config = dict(
    num_hidden_layers=12,
    hidden_size=384,
    experts_per_token=2,
    d_shared_expert=256,
    moe_layers=[2, 3, 4, 5, 6, 7, 8, 9, 10, 11],
    init_std_router=0.00845,
    norm_eps=1e-05,
    learning_rate=0.00197,
    beta2=0.98,
    train_tokens=535800000,
    max_steps=7094,
    dataset='wikipedia_en',
)
Below are experts of layer 4 (counted from 0) of a mixture-of-experts language model. Rows are named router (the router's row for the expert), gate (a neuron's input weights, with its number), up (a neuron's input weights, with its number) and show model dimensions 192-287. Each number is 128 + 24 x the weight over its row's rms, rounded and kept within 0 to 255. Numbers have three digits each.
After each expert's rows: a language model's description of what the expert responds to. This comes from a sample of Wikipedia text that the model never trained on.

# expert 25
router:104122095118122117069111134172135113123150106119142083168114126121104083058123140147105104140084130151120130143121125108143104105145135134179128113122131123141145175130119172121097152101135141205117157113118097137115114136134136120125141165124152108136167124126135083119147122142141147112
gate0:139145093083122178130133112123099162068145135113099133156139098089073122116139158139112154109140149129106124128136136099135110106137127171140135121147095109152124165112070136091129124144136166125115110135119145121092120141093107159114134166143123142123099125157096109101157150087133125168
up0:145130121131132134120078156121134127077098134071113130132130149160189124101122131104103136142099127104127110144109139121148140144096118132095109139093097155145129115094186120079133176060130106123134111125078108107115137122098129166152111133127135136113124138125166136109105155139118121119
Description: Line-start list markers

# expert 3
router:115124124081144163095134127124123139115070111106143145147105110100122144105118144171105126110118134134151127161135136127096107175108082091135128131100087137098183122127130115140090137098109104126141124078116134109087121151095113155121141101135101153122095103116105091130117161125129154124
gate0:079162118153143141094132136104115143143163100103098123153147125101169095146155117150135145155137139134126139122167133073108079126108135098154177119130100082119093112095168133116079129128115129137115141109094114147134125081126152075114135166173111105091128111097075117104129152147135178126
up0:117107084170125128151128146149093122142124132141134115130131102082137133118146124110118124168078152101116139124107149081116133101150120151146105159132116154157099117107122139155155100127097147163110103130165159155131124110129134171180140132104090140103097105114112101098140133138084136121
Description: Foreign-name syllables

# expert 7
router:117140151105161140120106126087119148155168118139103172111120140162127134169124158088111171142148121081132170114120170091119080154130145088131128145135110150115130158102148162174092139122109124101146152113151113146121115133155063179093092138127168107134119131126130117137101108106107119123
gate0:140124142137109140120131111126124149162103120164130140174113143125102104084138179146173135086162125126118129115127122142096146139127144148127150146066139101150122137109124135127119162090121114129132139143151154096127147076090132075134115094121132118124122106140102112133137148100130115133
up0:149072110135140153150141148101145142140124124107136135121116076129146130149135116120099137115135115130117090133131140156114095155132119130171124081126136166134141134120168158139107153124128152119142117118081142125117142095116135122168157107130104111133135115085140158203121134131118113124
Description: Table cell separators

# expert 22
router:121106118166109122161158116131109112117127115130110099158181149165136128134128120126152175114097170131128111109128117108155153133196115166099138095135110118123134139147132114136109142161114116116131088118108127138155162078055102145112132157137148151135123133161095074118097120146115148114
gate0:125146057164166130130107096097162120082115143152152108111151135119116122105114138152142134122084131148137134164123124149134164125113129145122156100110121123132089145118116140112118093138155111172158114126136074089096168166138122097153092139102175136130142090106119118143127124179129139112
up0:125114126118117135122106138162150115124095115069141109078134118139109091113107117132127089106126137106128076138102154130121162155123165116153155139101157101138122105123142101143100136150094114076168102151170148122147129161122176095128124163133135111118142070090101145164105143127092134147
Description: Word-initial stems

# expert 6
router:067138139135154142093122127155146142143132104152129105097139175122126177173124099091155118106153104114098110113138129082149100159131113166158130129110196113136174114144155106140133115167108141143161133121100117145151127126167151177176161087121135102162117141118170095156110113153149158147
gate0:146121125128120138142120098152157143139094170141153100101152135123150163140091131107117125139176145125118102130146138152152099153147169134146128120123124171120153165102149164158154116084131122088103105122142119129222165081099131080130149105126096126111122147122162113130078100136160154118
up0:128153136142133116105172139141117128105113090138146102141109169097159114112130137114140133113108110168108141144119092137155134063105145091111133118141135100103136114166123108129134120145142102138116100140166080138121134105103133087142088110163106102105160165090081160150093111128121082132
Description: On and short onsets

# expert 17
router:136109146154146110156154106112143129172154131125114115104110179068152119130124075094120184141170161152174163110111186119099084136103136117114099133124175152157108111145110141093128130123123157102123112137146083132116112100114154168148111098131122126090120136153108110103102118072143104134
gate0:141138117071144119177142155115127125111122132120114113140121117161078128132086131130141160118136103123146128158166163125104099148167148109180114094128162135147129158204202083136115120119081155134118141129125175155131127146124122123088167102131135113099127178140182150153089120104153124130
up0:125087129184133092154117144104173120104100136144106131136112137158123095105117162135134152124137117131150153132170132150136128102120139120172154143139120167091157141139149128152145095106052140115116165111109125121139087132147111092064152133162096090101203132154135109145116109159096123159
Description: Line breaks and headings

# expert 8
router:115180167127106140145127112160093109125149184137136152100117151136126167167163119132121114093142133156133147073139128146110136094133087088134114138093183146094108130182114097149141137129129150145171128112100142142160130116130129134141157089145146126105111062120121132139138138088148102150
gate0:134135118145083158120115098133167164147135167153099165161117140120133159094167096095128184096123144168115128106121122148148119116111123119095105142111115130116123147130141119132117128146123141091135084109140133178129127139120117061105100147117098117150087140147135102155118107137064122132
up0:076130115116132121108137112138115141153117150107171138138109114106172148125149108137115130143123153208111134117102162132110121161113141125179099147169157110131132113146107121137107125131143159073144113125157115121116144115146116174114107117141097160129119124110156104132116121133158098141
Description: Mid-name word pieces

# expert 19
router:126145085127144108114186115146162141107130106111110110127148118132163140136129113106159158145102132141142107128112131176106115082136108133123106065150132124143140147121158112157080207130139099140138138159101109098132126092111142110175166133151111163120162135140122146134155125141118159108
gate0:131170158118159127143111069105130159149110167089087112126095142133160138170138090046101138114114141136130111130175122120115121102121124112136098170103169132152167109153156112097108131154166138156154101136141122117116124157105118143174085125130102148110150168117147100117119110149177137117
up0:107121132107129098130131120097129116179151164165125100112094146194095167134131149101095140076122116149141119107127103116140151135127139111122112163116092122138117143109108114143089148111141185081123116139165157112103129106128121147081140124126129117161103160147151115121160093089143150072
Description: Abstract institutional nouns

# expert 14
router:129120153179172110154126138095119144111179099145147107135095121155094107107112145115089109168152105108106113105159103059139139133104147158117140153147139132129142119144145113091139126122124142093127127124136159154112114133121152167148105168098125125148109145100135130146123167146089087111
gate0:132107085131140091098112160125129108127122143120134103125111091123131115113125157166033177110114122099174097141136116130118143138112143115116126134099122109139159135165097113125157135104116150110141134107110124096104177114155128152141135099141158139137128114119110130120093101110117108155
up0:125131168125100115147108131148156114159189141121156079121177097132104115087112140105188104126095090148107124121135172145143113150123115120134073142126131174093072119129110105078078144133112159122110121120122122102137092157142149149106131118080085142153168139104127160157089160139161136141
Description: Table cells and headers